config.toml
normalize_top_k = true
balance_loss = 0.0142
balance_bias = false
init_std_router = 0.00691
num_attention_heads = 2
positions = "rope"
attn_scale = 0.125
init = "trunc"
max_steps = 5923
Below are experts of layer 4 (counted from 0) of a mixture-of-experts language model. Rows are named up (a neuron's input weights, with its number) and show model dimensions 0-127. Each number is 128 + 32 x the weight over its row's rms, rounded and kept within 0 to 255. Numbers have three digits each.
Before each expert's rows: a language model's description of what the expert responds to. This comes from a sample of Wikipedia text that the model never trained on.

# expert 48
Description: Spaces in tables and lists. Space tokens after a pipe, slash or dash in tables, sports results and lists, before numbers like 6–1, 9.00.
up3:097137145085120138115138116164182105125152125107157148157138196137121168122200126081119137125124081092088137108153162075152103061138155180090102124159171097157116107133138096156120195121140104133088089189141150056107107129113081092100129179110157140158153087142124148112145095105136187185133204110182139145081124109158097131154088070091128112136141092140165207126113065104113141095123

# expert 38
Description: Prepositions and particles. Prepositions and conjunctions after verbs or at clause starts, such as for, as, at and after, plus the particle up in ended up.
up1:044098117160138169153155117148042176144133099113144110063166150139105134206118119099103138121182145064089126128095127101089115099168182173135119079121159142144121168142109054139133111119123120070143174126241142118165096088113112134112118128101143119153120131128098146148148099092136145103110130113109153141108101144128092095213086166142155104134106130133127150094134143094190113098186

# expert 51
Description: Mid-word syllables. Middle syllables of words and names, as in cy-ber-bullied, Ar-bor-etum, Sk-yl-ine, Bar-ber.
up1:102172120134150157163151178115098117144184126144156137141131076120122167120138160081131116155133129142117106158111145123146178089119202070124131191085099091118124082099085149114124198079085116140145190135135144160117099065112127151156163087081177141170107124064099092151110120128095128061138155137160119144079188106104075172096109182154124123126120086183165085116139105158154097064145

# expert 31
Description: Periods and sentence ends. Sentence-final periods, often followed by line breaks or quotes, and periods after initials or abbreviations, as in Samuel G. or N.Y.
up0:143098151120117108084144182118108121140135143131129101185154148104162137138141184110106178067086113137197097152141115088089166101104138187059124129113136144146106133105148172187116109075171139128148132176191124154165151098136158199103171189114125181066112096073140076093088121119119146157087128116108130069135143104148152068119076105114129160121102163109152184115142085147117154158184

# expert 1
Description: Mid-word consonant fragments. Short fragments inside words, names and numbers after a capital or digit, such as F-t Knox, b-apt-ismal, 2-0-06.
up0:099149161106131130118171124091142174112199107165148120123135188080222107145175158151148134153129119095142145194153073082128149060152091141098157173132085148087120098164142142109090138145143181129127126125127148111087144152164113143145219148082112177114138173114138160143141175101143192136176179095132121059162175115090134120131141124109062109134094117104091167084149134129118146165117

# expert 42
Description: Line breaks and headings. Paragraph breaks, newlines and == heading markers in section titles, table rows and list items, plus opening quotes.
up1:125115171135084066159124170106100101093127142146097153159100146105105115135118120152153143169056121200134073096100129123118159097174138107066135114086144119116140091156097169161170132142105171121202158156145133126120074117146199186147064116130093186123087108050172096122148148202115143133104170120106082142145120137155080111125153115071092123110149120161124125141143108187085143178110

# expert 56
Description: Table row ends, h/um endings. Pipe-plus-line-break tokens that end table rows, especially vote and stats tables, plus word pieces like h in Frühbeck and um in referendum.
up1:135106127137089072084204164104129175124144112120175079099112148140155122122123171161126090135055080135155092163177126220130131158106128091111092153123091137116078115146139104166189110141109132103075170154130213125154120124130073134101129146117140138083143148096169101100095117112133181125216127148157098186174082125136136139141114117114084080123081113144150125122148192108175090125129

# expert 28
Description: Of and the. The words of and the after nouns or verbs, especially "the age of", plus other function words like been, by, other.
up0:135113135083139157114074107082097173108168165145162114094122179155160189159162104143096116079157098124084063165153137135136131105134115171110116090103130131192134087191119150098130117128136076149130141088097155060123140159138126103140130122162182137105088131122133106084130076164139139088155070162193185076148090100130116157162186057132152149174173145136173149123096078123152104125176

# expert 39
Description: Foreign name pieces. Inner letters of non-English names, often Georgian, Czech, Greek or Slavic, as in Mart-v-ili, Pav-l-ásek, Karaman-l-is.
up1:154126184140141152144143077119077152097137110151170117132143150125078141126154165169136112136163094062177122180040153103113110123118166109151168170156144171131095134129137101109198085167169067095124183111147112144157151065106169151158163125145142105103119118146140118134099102129110083163074095110122190107091126117151164128136166106200174173076072150061080150101152148135149131111127

# expert 32
Description: Articles and possessives. The determiners the, a and an and possessives like his, its and their, often after of, in or was, before nouns or words like first.
up0:118118110122096139138167130123179114148156146115146132141109145098159089106122122115131137185130118178102153071120117153162115068095138097117130114219120215157183135096140129130131158168066117164097167160079118108102146162148207130134098095100099230114108165173125118136198108092104141068120155134197093135153113124081158124189117131096139145116145091107147159146178175140143114153148